Below are experts of layer 10 (counted from 0) of a mixture-of-experts language model. Rows are named gate (a neuron's input weights, with its number), up (a neuron's input weights, with its number), down (a neuron's output weights, with its number) and show model dimensions 0-95. Each number is 128 + 24 x the weight over its row's rms, rounded and kept within 0 to 255.
Before each expert's rows: "mostly gets" lists some tokens that are sent to it at least half of the time. This comes from a sample of Wikipedia text that the model never trained on.

# expert 35
mostly gets: ").", " ===", "s.", "\".", "es.", "ation."
gate0 [ 95  70 133 106 174 141 129 131 110 153 180 146 103 110 120 104 106 128 120 138 104 144 111 100 115 141 183 100 152 174  94 161 139 120 134 150 116 120 106 129 140 117 131 130 142 130 175 114 118 147 131 119 165 134 120 124 105 122 137 141 147  97 134 105 111 155 137  98 122 131 150 118 141 178  98 125 156 122 121  88 139 177 110 152 149 119 158 132 100 159 109 125 187 114 117 177]
up0 [119 130 151 106 111 129 151 154 100 164  73  96 110 101 112 152 136 143 134 158 169 144 119  89 122 113 130 148 137  85 103 122  77 140 118 102 117 149 107 130  82 108 123 173 108 132  98 152 101 151 158 131 151 134 145 147 105 157 137 136 158 162 135 139 124 139 127 158 172 116 126 148  67 104 135  93 121 110 124 179 120  96 165 131  92 102 130 105 130 159 126 146 132 122 122 137]
down0 [164 121 118 176  88 181 125 122 178 126 107 135 138 114 123 130 108 115 107 144 107 148 137 132 150 150 100  84 122 111 153  97 134 134 153 136 134 174 147  89 114 120  84 131 111 115 110 118 140  86 106 122 101 148 140 105 150 132 108  87 145 133 129  93 133 150 108 118 148 127  94 105 144 154 127 113 110 105 114 128 160 118 124 155 110 164 143 131 186  78 153 161 157 118  85 107]
gate1 [135 134 150  96 145 150 146 109 119 162 132 117 120 124  82 131 127 108 115 158 117 126  84 127 142 113 182 159 123 105 170 106 124 115 138 140 105 108 133 160 170 162 134 133 165 159 130 122  91 123 124 128 112 131 148 129 149 115 142 176 140 134 135 142 127  85 131 144  99 122 128 138 158 105  92 156  62 121 122 137 151  85  84 149 145  78 142 131 116 131 134 102 113 138 122 196]
up1 [123 104  92 121 146 147 134 114 117 140 170 151 109 139 124 149 165 139 141 171 109  86 129 117 151  83 154 108 131 105 142 132 135 102 111 127 108 114 145 131 135 140 129 135 162 152 132  95 135 172 124 144 103 134 111 176  82  72 119 137  72  98 112  73 149 147 141  90 125  91 108 140 142 142 138 125 148 143  90 125 139 103  89 158  97 126  95 121 107 129 134  94 161 117 114 145]
down1 [126 134 133 110 177 128 142 155 114 116 125  99 105 126  81 120 163 139 111 133 114 146  76 115 130 131 116 149 121 147 136 148 134 133 171  85 138 150 140 112 111 113  83  57 110 108 134 147  87 135 116 135 162 150 132 151 157 181 158 165 176 161 125 138 108 115 100 126 103 151 151 137  90 161 120 127 118 138 170 150  84 155 113 131 118 118 149 114 144 128 159 151 138 133 135 133]
gate2 [111 127  83 135 152 122 132 166 119 120 149 141 141 100 110 163 157 123  96 171 163 131 139  88 127 149 110 120 103 117 137 128 133 105  71 104 118 110 181 123 119 129 112 129 148 108 166 141 129 129 133 148 122 114 118 188 179 126 155 159 180 136 139 133 125 111 173 133 160 139 137 168 120 121 149 145 145 144 114  85 132  91 113  93 151 123 129 157 106  99 158 110 106 153 120 100]
up2 [131 101 111 127 144 141 127 146 109 162 176 131 110  87 105 157 181 111 112 122 134 127 134  97 172 132 145 123 121 110 130 191 130  77 109 134 133 122 158  98 114 114  72 125  94 121 163 114 162 130 104 140 112 134 120  96 116 173 108 151 140  69 111 130 157 132 154 103 131 170 150 140 133 152 172 108 133 141 116 102 100 119 156 126 129 139 139 132 102 151 148 118 157 124 109 101]
down2 [123 126 144 126 134 110 132 125 139 130 130 122 135 139 152 119 101 150 146 158 162 144 149 152 119 151 122 119 134 129 172 128 113 141 124 140 131 121 110 134 151 136 150 181 127 141 141  92 135 116 121 133  91 133 155 141  72 149 107 153 121 107 110 111 138 130 199 176 142 143 138 139 118 169  67 157 134 104  97 116 108 136 140 111 120 119  89 152 210 168 133 130 108 130 183 136]

# expert 1
mostly gets: " city", " town", " north", " south", " west", " east"
gate0 [161 135  92 166  99 121 119 135 113 121 171 122 165 137 132 135 105 128 124 136 132 100 119  81 116 148  85 117 132 114 161  96 103  68 119 123 128 130 135 103 153 131 128 138 160 139 128 115 147 117 116  86 127 109 173 104 106 119 118  88 171 141  60 154 141 129 158 120 114 138 109 113 108 145 133 119 142  91 106 136 136 110 110 162 108  97 156 174 124 136 157  72 107 109 138 113]
up0 [ 87 174 111 123 145  63 112 139 130 129 128 142 141 110 160 120 139  89 117 103 123 121 166 116 112 100  93 118 136  76 182 138 111 181 128 138 114 126 159 149 139  97 112 109 148  95 107 129 122 112 125 115 144 121 108 117 127 149 120 113 117 121 133 101 101 169 118 145 142 104 120 144 131 136 116  82 135 120 174 125 136 135 152 156 137 142 197 112 178 173 133 119 127 102 116 146]
down0 [110 108 113 104 130 110 108  86 123  82  94 162 155  99  91 148 102 136 134 103 157 165 106 147 134 130 136 132  77 110 145 152 143 130 154 126 117 143  97 121 113 121 108 118  89 137 140 118 117 148 115 129 154 155  96 152  67 107 109 142 126 118  72 175  98 141 139  81 117 131  84 147 118 102 139 133 142 121 138 139 135  87 138 187 131 139  81 116 143 103 142 130 127 133 134 146]
gate1 [169  87 140 193 127 147 140 137 149  86 180 117  91 137 131 166 144 150 110 136 135 143 160 122 127  85 138 102  94 157 104 173 122 147 114 105 141 137 109 111 167 124 155 115 105 169 130  98 124 132 163 185  99  96 103 120 129 112 138 164  98 139 154 105 163 114 148 130 121 135 109 137 110 123 135 116 134 132 125  91 114 122 128 110 110 147  76 135 123 123 157 142 107 127 119 157]
up1 [130 133 119 154 127 146 121 160 122 132 138 114 144 101 141 105 111 161 118 119 105 109 189 152 157 111 147 148 101 126 158 164 161 128 133  98 126 119 178 122  94 136 152 138 122 181 133 115 142 141 186 181 122 139  97 135 104 103 146 113 136 139 167 110 112 142 104  82 133 125 111 123 112 134 123 128 165 142 147 162  92  97 135 118 111 104 113 158 142 117  98  83 101 184 139 132]
down1 [168 103 142 149 166 130 114 141 173 123 101 146 105 157 163  98 102 161 111 128 130 124 104 117 130 146 102 132 107 115 113 142 128 118 131 174 140  94 171 133 150 137 110 168 110  97 154 126 128 128  61 121 118  86 112 133  87 124 115 133  97  68 127 158 105 150 130 169 102 135 170 111 118 102 126 151 120 122  95 136 144 118 104 128 136 116 116  88 126  95 117 114 126 119 165 167]
gate2 [123 123 110 143 111 128 120 160 113 112 126  77 143  99  78  76 100  99 103 123 121 103 106 143 132 151 132 163 131 140 147 124 102 130 115 170  74 120 112  89 126 132 144 140 122 115 130  60 161 131 113 103 124 109 131 138 100 138 115 144 153 156 151  85 117 162 116 117 144 185 114 108 135 128 114 147 136  98 164 106 177 156 100 123  86 120 114 101 108 132 135 111 102 116 109 122]
up2 [143 101 128 140 124 144 128 139  93  87 129 139 127 147 115 142 139 151 142 151 132 137 113 103 151 145 136 143 147 135  92 141  95 114 119  97 131 145  58 157 162 148 155 142 142 161 153 175 135 103  99 125 111 126 148 112  93 101 122 161 132  92 197 109 154 151 140 151 101 102 132 126 152 136 101 159 147 132 114 103 120 174 147 141  88 140 123 103 154 133 141 158  89  90 104 105]
down2 [119 159 103 128  70 110 119 113 148 131 112 166 108 179 155 150 122  99 141 131 113 101 122 120 159 139  85 182 129 174 154 130 115  92 156 147 151 121  87 143 147 120 130 102 175 149 124 164 145 126 130  85 110 149 159 111 130 141 134 152 136  86  96 139 123 123 167  92 135 129 159 103 129 111 105  93 138 102 133 118 108 133 143 100 112 150 184 130 128 126 124 122  98 125 143 145]

# expert 32
mostly gets: " He", " Le", " de", " al", " El", " De"
gate0 [134 140 153 119 154  91 146 173 125 123 117  84 150 109  76 142 120 155 107  99 106  90 165  94 113 150 129 142 161 111 117 166 117 101 107 133 128  51 154 142 113 118 133 135 134 135 118 120 161 124 120  62  94  96 145  95 117  90 115 115 158  99 131 123 107 138 100 139 142 126 120 122 147 108 145 134 136 103 136 105 105 131 124 130 115 109 128 151 119 111 134 119 122  72 108 177]
up0 [137 118 129 121 136 206 109 129 134 120 118 139 113 151 147  94 121 131 149 142 135 116 144  75 150 139 146 129 100 102 133 184 176 128 124 140 146 137 129 156 114 137 118 145 123 183 131 165 120 143 209  98 139 141 116 104 118 108 128 118 134 123 120 114 123 138 152 129 153 150  80 168 124 143 128 152 131 142 133 150 136 124 107  91 183 101  78 132 152 123 165 112 130 132 104 132]
down0 [127 143 132 116  87 140 131 182 140 147 124 141 142 152 104 108 143 134 130  77 125 140 138 136 183 140 173 110 136 160  92 121 140 135 169 106 151  92 128 131 151 113 160 176  65 133 111  94 128 150 110 175 126 146 135 134 155 174 167 112 114 118 107 105 115 124 116  97 148 104 121 126 139 129 123 160 147 123 120 124 158 167  99 123 159 131 114 136 109 101 117 159 140 134 141  79]
gate1 [156 132 117 100 121 127  96 119 144 159 130 119 109 135 136 132 155 116  92 163  93  94 160 170 168 114 119 109 162 110 106 117 110 156 145 148 120 127 154 107 108 118  81 162 138 119 165  81 115  99 126 117 134 142 149  95 175 132 144 140 146 119  91 124 185 121 114 123 125 185 126 107 163 152 150 108 128 117 138 143 172 121 153 134 139 155 187 115 157 127 136 133 123 136 149  99]
up1 [ 95 109 116 157 154 120 148 133 132 122 127 141 127 125 108 151 158 158 115 107 121 146 141 106 130 103 103 122 124 137 122 149  88 102 125 116 104  74 109 119 119 163 160  99 135 110 120 142 156 171 143 163 150 162 142  91 120 126 164 132 192 106 140 137 102 130 122 113 144 106 104 142  80 101  99  79 128 181 124 136 140  83  97 149 147 133 162 112 139 122 132 132 105  91 106 175]
down1 [170 150 116 107 125  83 185 114 127 103 132 131 155  95 126 125 104 141 128 118 139 152 112 103 117 184 161 135 114  93 112 116 146 110 127 106 122 127 137 144 121 150 141 139  73 122 146 137 148 126 135 168 144  69  85 131 121 125 140 145 119 165 141 140  86 142 139 105 129 121 115 159 142  92 125 161 132 126 207 114 114 126 144 141 125  66 108 132 112 134 113 131  91 125 138 107]
gate2 [123 145 131 125 143 143 101 100  91 153 107 105 123 130 145 130 178 107 102 125 130 123 103 127 126 133 140  76 101 124 193 121 138  80 116 124 103 115 169 150 105  91 126 138 120 143 145 146 108  88  76 108 152 121 116 108  97 153 165 143 123 130 155 144 144 103 113 139 166 118  93 128 141 150 151 120 118 140 129 142 178 137 116  98 129  94 119 111 150  97  68 125 104 171 127 114]
up2 [134 104  83 111 129 158 120 137 108 136 126 127 121 164  91 122 145 126 126 172 156 163 112 108 137 132 146  74 154 142 131 172 122 163 127 115 120 126  94 102  89 123 142 144 138 152 139 112 113 157 107 166 118 147 139  91 124 166 125 126 108 155 158 154 133  81 202 136 132  99 140 150 118 134 151 127 156 164 133 129  93 142 120 146 122 159 171 114 138 133 118 105  86 145 122  85]
down2 [113 130 127 104 123  97 123 113 140 128 118 120 133  96  77 140 125 196 136 101 140 123 154 103 129 149 125 140 126 163 147  71 124 126 150 127 142 118 138 133 143 138  82 181 102 143 115 151 161 149 148 189 167 122 140 126 104 111 116 153 128 123 144 114 109 129 154 151  90 136 134 114 122 113 130 151 105 134  78 118 171  97 144  75 113 127 136 157 123 165 124 120 151 145 183 141]

# expert 0
mostly gets: " National", " South", " sub", " New", " post", " Democratic"
gate0 [124 101 105 173 140 157  98 113 148 114 160 160 110 123 114 118 128 145 110 124 134 154 133 192 162 127 102 125 173 129 117 141 105 127 139 183 156 144 123 127  60 141  99  73 157 136 139 131 177 146 122 143 110 133 110 125 129 134 150 148 144 133 152 129 109 109 131 124 109 178 123 129 101  98 123 152 126 152 131 154 123 152 145  88 143  83 138  86 120 138 148  99  85 125 118 123]
up0 [129  74  91 148 130 131 173 117 189 109 155 119 123 175 141 137 129 192 115 142 122 101 125 142 154 134  71 135 118 147 137 119 105 115 132 154 128 158 146 133 113 112 110 135 147  84 132 126 121 146 183 165 141 131 139  92 125 130 145 116 103  90 138 107 131 115 150 126 120 103 153 118 131 136 120 154 156 143 163 124 107 147 121 141 118 163 145 120 163 110 194 126 161 108 111 136]
down0 [139 156 158 104 113 136 168 174 140 108 100 124 130 175 126 180 129 123 136 147 125 106 122 105 109 141 148 130 144  97 135 124 154 118 131 146 131 157 114 106 159 111 159 169 138 155 112 123 110 100 142 157 112  83  94 134 113 122 111 146 111 123 136 105 124 136 147  84  79 183 188 106  93 116 121 164 124 142 145  77 129 140 136 164 163 141 140 156 114 126 102 120 155 114 133 145]
gate1 [120 140 108  97 123 109  89  94 116 175 110 131 109 117 158 109 125 153 104 101 109 102 183 128  88 189 151 141 108  99  79 150 131 160 126 151 142 119 145  86 102  96 140 111 148 146 123 149 134 148 129 143 122 101 137 100 120 159  98 119 114 147 129  92 158 158 155 144 119 158 145 118 130 127  86 142 160 172 121 122 115 110  87 109 147 146 126 129 162  98 160 161 119 115 117 129]
up1 [113 144 162 129 136 112  89  92 115 135 140  80  92 119 118 142 130  65 105 131 154 135 148 131 118 166 117 121 150 112 119 110 131  94 119 137 136 136 134 125 111 143  65 119 146 134 111 128 115 123 138 160 135  36 132 124 138 130 128  91 125 148 124 118 109  60 139 150 130 135 113 108 124 174 138 171 122 132 139 170 158 114 119  97 126 134 110 132 166 122 144 146 126 169 134 103]
down1 [ 79 118 107 136 133 136 135 109  99 116 103 105  94 167 102 126 142 106 139 120 111 142 112 106  96 161 114 153 116 134 125 129 140 113 107 167 102 151 148 169 140 108 126 141  78 129 116 122 119 177 137 105 134 138 164  80 113 111 116 134 160 110  93 140 121 123 120 108 171 104 117 121 141 145 128 169 109  93  77 138 138  91 134  92 195 158 113 131 127 108 112 130 142 151 131  77]
gate2 [119 124 161 173 102 145 148 139 138 123 142 164 134 128 167  97 127 126 129  83 169  77 123 121 148 141 117  71  96 107 110 131 118 136 118 109 140 130 123 129 148 130  85 176 143 151 143 135 143 120 133 171 134 158 161 119 148 119 109 155 108 122 101  83 146 112 125 159  86 116 156 155 167 139 148 101 155 138 112  91 152 114 179 123 157 117 132 136 168 100 147 124 117 150 119 158]
up2 [166 112 130  95 157 148 127 138  85 100  92 100 132 113 111  97 126 111 119 144 108 101 126 119  66 100 163 165 164 135 114 151 140 133 126 123 182 140 132 147 111  74 143 113 144 148 125 128 118  97 140  68 146 151 113 124 137 128 108 127 144  99 123 174 107 139 152 138 120 179 138 138 125 126 120 112 122 124 151 110 132 138 111  90 121 143 104 155 134 154 170 132  71  93 132 109]
down2 [124 120 121 114 159 149 159 146 164 152 107 110 154 141 152 135 168 126 137  74 121 139  90 110 154 105 114 104 142 115 113 178  98  74 100 142 103 112 137 114 127 117 116 156 115 147 103 108 104 101 104 110 111 141 130 133 152 102 148  88  94 114  97 142  92 139 122 131 144 112 128 145 121 102 116 136 180 123 167 175 136 144 103 116 147 149  63 104 152 120 168 103 127 112 125 119]

# expert 52
mostly gets: " team", " album", " games", " government", " Council", " school"
gate0 [114 106 131 135 134 135 109 121  95 139 110 106  70 123 140 148 128 113 115 160 117 113 158 165 133 129 181 138 116 133 125  74 145 117 114  94 162  90  95 136 135 130 140 118 133 122 154 135  92 137 137 153 132  73 116  98 122  73 161 131 122 109 135  99 137 140 112 107 133 154 118 147 176 166  74 114 104  75 141 158 104 117 105 155 119 113  86 136 106 161 103 118 131 125 124 127]
up0 [ 97 133  95 160 125 135 133 137  93 104 147 121 122 118 137 134 204  69 162 133 145 152 113 101 146 118 152 138 108 136 112 117 119 141 160 145 122 109 148 105 126 149  81 141 108 138  90 106 117 129 129 127 130 137 109 164 163 115 123 127 107 130 175 142 148 108 135 171 104 102 105 111 103 144 172 162 118 159  83 112 134 143 178 109 101 159 136 142 172 124  98 146 144 103 133 118]
down0 [151 109 111 114 167 145 153 105  91 146 136 142 124  73 141 111 101 127 187 132 155 125 157 131 118 143 136 150  85 108 144 106 158 103 153 155 118 123 151 128 116 154 162 172 123 116 144 111 122 103 101 127 114 110  80 141 145 133 121 128 115 172 159  94 122  93 146 113 109  91 149 132 108 119 111 115 113  92 126 168 118 133 120 137  93 116 137 147 109 117 138 101 152 196  83 134]
gate1 [108 137 124 128 120 104 129  96 111  75 146 101 118 135  78 138 108 137 120 134  93 113 158 132 124 150 120 113 121 173 108 126 147 119 140 100 128  98 139 109 130 161 129 102 150 135 128  89  94  96 116  88 133  99 123 141  98 121  94 107 141 121 151  54 158 100 130 151 144 124 112 175 124 105 166 107 142 195 143 132  92 112 100 139 160 135 148 125 128 143 107 120 146 150 104 165]
up1 [129 121  93 134 141 127 107 118  77  91 138 170 128 136  71 167 111 111 127 139 119  95  88  84 143 110 126  90 142 100 102  82 109 139 110 102 120 165 139 151 109 127 167 131 129 123 110 126 108 131  97 105 156 108 128 129 138 132 112  78 126  98 123 114 121  90 154 165 125 132 118 166 170 148 100 120 149 178 111 118  99 172 101 155 127 135 134 119 126  93 131 115 132 150 124 153]
down1 [141 132 141  98  65 116 107 142 138 155 112 122 140 113 175 117 115 133 123 115 113 163 160 140  84 113 151 165  87 124 126 140 124 134 147 144  99 133 103 120 118 129 146 159 125 110 110  89 160 175 159 145 141 169 133 150 146 104 115 128  98 179 141 132 156 119 117 128 131 123 131 136 100 119 154 131 108  79 113 111 142  85 132 137 101 151 137  98 126 139  78 155 126 108 184  85]
gate2 [ 80 147 139 139 111  80 156 137 142 153 110 150 123 125 113 147 136 117 165 146 124 108 136 143 128 147 138 119 129 115  80 125  93 134 128 101  93 119 121 109 144 165 127 142 128 164 151 104 112 114 148 141 124  95 164 151 139 106 137 182 103 139 138 142 123 116 166 115 149 140 150 142 140  69 108 107 161 137 164 108 142 140 174 133 113  84 135 121 145  80 106 116 100  60 120 155]
up2 [101 101 136 125 111  56 153 147 132 139 171  93 161 127 141 129 113 134 169 161 151 163 145 133 119 115 123 111 129 121 102 138 113 162 115 113 109 128 158  96 132 148 160 146 114 119 148 127  89 102 153 155 125  94 152 128 133 142 119 146 146 108  91 137 113 130 131 102 170  93 145 158 122  95  96 118 123 134 183  81 139 178 113 149 150  98 161 129 119 108 138 109 145  86 142 149]
down2 [162 121 133  80  37 101 123 119 116  93 120 136 103 138 120 164 102 106 172 127 150 160  94 108 144 163 123 158 136 126 166 112 113 113 130 122 181 135 153 135 138 146  96  93 155 122 139  88 117 113 164 109  94 129 104  97 158  95  90 132 130 126 137 139 150 157 110 131 151 133 141 111 133  82 117 117 146 103 137 145 140 167 154 136 121 127 134 138 141 123 114 110 115 139 142  98]

# expert 5
mostly gets: " University", " University of", " College", " New York", " Mill", " Washington"
gate0 [ 77  99 162 103 141 143 136 174 159 157 145 153  86 113 144 128  82 141 116 119 130 107 130 152 120 125  89 108 118 136 154 109 133 151 162 127 170 143 113 113 128 135 116 149 119 142 129 161 137  92 119 148 100 123 125 133 115  82 155 134 169 145 142 145 156 178 118 138 158 132 134 155 117  97 112 105  96 120 119 175 159 120  78 128 169 124 126 112 132 104 135  90 110 176 118 103]
up0 [165 102 108 152 131 127 148 105 152 115 103 110 155 134 128 120  81 128  92 117 183 145 115 122 126 132 151 204 140 141 109 103 137 129 122 100 108 115 109  58 135 102 124 116 120 121 105 100 123 125 132 121 120 128 153 162 142 165 146  98 151 130 149 112  94 145 151 122 102 124 177  80 174 156 123 120 112 139 135 107 105 123 111 126 110 108 161  82  95 135 116 154 124 139 107 147]
down0 [150 131 131 130 138 122 123 139 113 160 123 110 129 111  91 115 119 125 165 122 137 160 129 124 112 105 171 145 126 112 154  92 114 134 126 104 101 154 180 127 128 148 156 109 119 116 132 120 141 124 137 114 107 127 137 230 146 144 113 119 140 180 140  92  97 111 158 116 137 141 156  84 104 145 122 120  94 138  88 134 173  83 116 103 152 115 126 146 126  97 176 145 144 117 104 147]
gate1 [112 109 110  99 125 138 128 154 149 100 136 137 130 130  73 151 153 169 140 128 133 104 111 101 130 155 162  99 110 102 122 139 120 115 152 126  54 111  76  91 140 123 116 131 136 138 132 147 115 128 140 161 105  78 103 109 126 143 143 173 127 128 163 138 125  96 155 140 115 157 137  90 117 133  81 103 184 101 145 125 105 100 126 131 116 112 128 167  74 124 135 117 144 111 108 119]
up1 [123 163 121 123 145 125 107 106 113 105 136 216 104 119 104 139 126 141 173 146 111 176 119 124 135 130 140  96 139  96 103 106 133 129 158 138 101 117  79 126 126 102 121 105 151 160 132 152  92 128 107 137 182  90 124 162 130 137 151 105  99 159 126 158 151 153 133 148 105 119 125 116 135 136 145 135 113  70 157 145 134  86 123 123 135 157 104  73 114 126 133 155 125 133 144 115]
down1 [143 108 158 111 129 178 169 118 126 129 158 149 120 126 143 178 107 122 117 143 105 127 168 119 120 129 145 133 109 118 113 143 150 120 130 158 157 125 112 135 152  94 164 174 111 134 112 114 139 128  93  96 128 106 151 109 183 106 108 161 172 132 131  98 140 146 126 128 113 107 102 110 112  89 151 151 139 137 140 144 189 120 159 136  85 127 162 131 159 137 165  64 130 129 134 104]
gate2 [101  76 105 133 152  65  79 129 183 113 135  81 143 137 136 134 113 141 162 146 135 125 119 141 152 144 137 135 125 130 152 130 128 133 128 133 138 122 124 129 119  57  98 130 138 134 114 143 158 127 118 130  98 110 131 122 131  98 124 117 126  99 139 107  76 129 115 163 133  96 104 145 130 139 132 143 136 178 184 152 184 117 103 122 113 135 183 128 135  92 126 165 139 116 114 106]
up2 [104 139 101 155 153  91  99 135 148  70 141 127 116 127 132 157  79 101  77 107 146 154 184 116 135 128 112 151 106 147 149 144 140 124  88  90 118 112 135 113 126 119  86 128 192 120 146 137 120 104 127 136 158 150 121 138 149 109 124 135 120 137 127 135 107 137 175 147 113 100  97 154 118 131 141 127 121 124 141 161 148 152 135 172  92 127 179 153 182 120 126 130 131 160 133 129]
down2 [136 123 133  84  96 193 110 118  79 137 162 172 129 121 116 111 134 136 137 136 106 114 131 123  99 125 143 115 110 215 134 108 157  92 107 104 130 149 136  88 176  89 125  90 141 144  79 128 124  88 114 124 159 117 109 101 181 145 119 109 133 138 133 127 126 139 138 130 113 114 148 130 124 137 126  87  75 148 125 127 135 121 144 138 113 128 105 133 143 140 146 168 140 133 137 122]

# expert 26
mostly gets: " r", " st", " pl", "pl", " dr", " public"
gate0 [155 130 106 102 138 140 189 148 141 164 164 101 142  98  84 119 138 106 114 143 103 140 136 165 123 136 100 154 131 140 116 152 129 124 144 126 106 140 107 157 164 170  98 137 128  75 159 148 170 121 142 158 144 128 122 154 155 157 184 120 139 161 109 121 115 106 134 138 110 139 112 112 124 132 138  81 140 151 125 113 147 147 126 170 134 137 120  87 101 111 130  60  98 140 118 118]
up0 [120 133 106  87 139 166 132 139 118 147 136 156 148 120 114  76 112 124 108 127 176 150 149 146 136 119 142 120  75 128 141 160 122  96 139 117 142 115 108 115 110 138 131 116 146 127 103 142  76 184 139 137 100 101 127 130  91 165 109 129 140  55  88 138  89  90 108 157 151 138 119 146 148 111 145 130  90 130 109  86 167 132 107 102 124 134 140  97 133 169 137 120 111 144 123 142]
down0 [ 88 132 122 147  79 125 124  94 114  93 118 133  93 125 123  95 110 131 170 132 151 110 133 145 136 149 139 131 157 104 121 151 101 140 150 140 153  89 108 144 124 146 149 130 136 145 125 111 140 106 143 113 139 115  99 165 182 150 129 110 140 150 163 125 114 127 129 142 109 156 169 155 153 198  93 100 110  83  89  66  93 124 128 107 102 140 154  98 105 135 117 114 131 109 108 129]
gate1 [115 127 125 128 115 163 120 124 125 139 117 135 116 113 153 162 126 138 144 156 109 138 131 147 148 149 121 149 137  98 111 114  80 147 131 106 137 130 124 142 111 152 130 169  66 114 141 162 154 161 103 113 139 132 112 134 110 112 210 134 116 117 101 187 141 108 115 144  92 101 135  90 140 115 128 151 151 144 103 123 137 125 108 108  69  83  93 128 132 142 121 178 119 162 147  91]
up1 [148 141 113  99 123 147 116 113 148 198 172 144 118 179 127 127 136 104 143 131 147 132  94  95 142 140 157 111  89 125 133  77 139 108 129 134 148 101 100 132 154  91 108 149 156  88 143 120 107 124  93 101 142 118 156 100 141 109 130 135 126 139 115 130 157 157 114  94 150 115 126 118 143 167 132  89 134 157 103 135 100 120 113 144  60 114 128 132 125 116 119 117 146 141 165  70]
down1 [161  92 155 171 158 145 145 109 137 128 149 124 127 106 125 106  88 111 126 146 116 149 177 112 111 117 121 108 140 107  84 173 107 149 161 174 149 184  94 125 132 118 119 114 169 124 146 114 104  88 145 140 123 123 132 159 114 143 121 139 114 112 176 130 103 165 119 116 142 131 154 120 117 157 106  88 112 118  96 143 166  90 171 122 157 110 134 124 116 138 113  99 103 127  97 158]
gate2 [135 128 151 163 122  73 175 128 126 126 120 112 123 143 109 151 149 113 193  86 133 133  88 124 121 134 105 141 159 139 132 149 100 126 136 152  86 124 137 120 123 147 123 144 115  99 129 162 124 131 105 118 115 147 132 124 109 107 113 137 107 105 127  83 100 143 157 126 124 112  99  88 100 132 175 100 139 149 132 127  76 131 108 156 147 159 144 126  75 153 119 127 130 162 121 200]
up2 [109 102 103 137 109 129 118 120 156  92 148 170 143  96 158  82 123 165 138 120 150 144  91 150 133 104 100 109 146 153 136  96 126 106 156 100 148 137 202 129  93 161 130 148 109 138  81 145 101 102 118 155 101 124 141 158 141 131 145 118  99 137 134 162 119 134 156 110 100 140 131 112  99 150 196 111 119 162 145 119 112 143 121 117 147 115 116  90 123 145 125 100 128 166 148 128]
down2 [121 100 157 116 112 133  82 133 145 136 166 150 136 147 137 130 134 116 170 127 135 118 116 115 174 127 134 192 156  83 150 112 132 106 176 113 141 125 171 104 124 143 132 153 130 161 116  79 158 147 114 132 125 137 124 121 142 114  95 121 116 125  98 135 146 101 137 143  91 103 120 128 124 168 151 103 163 115 152 125 127 115  72 158 103  74 118  90  85 135 119 142 159 107 117 111]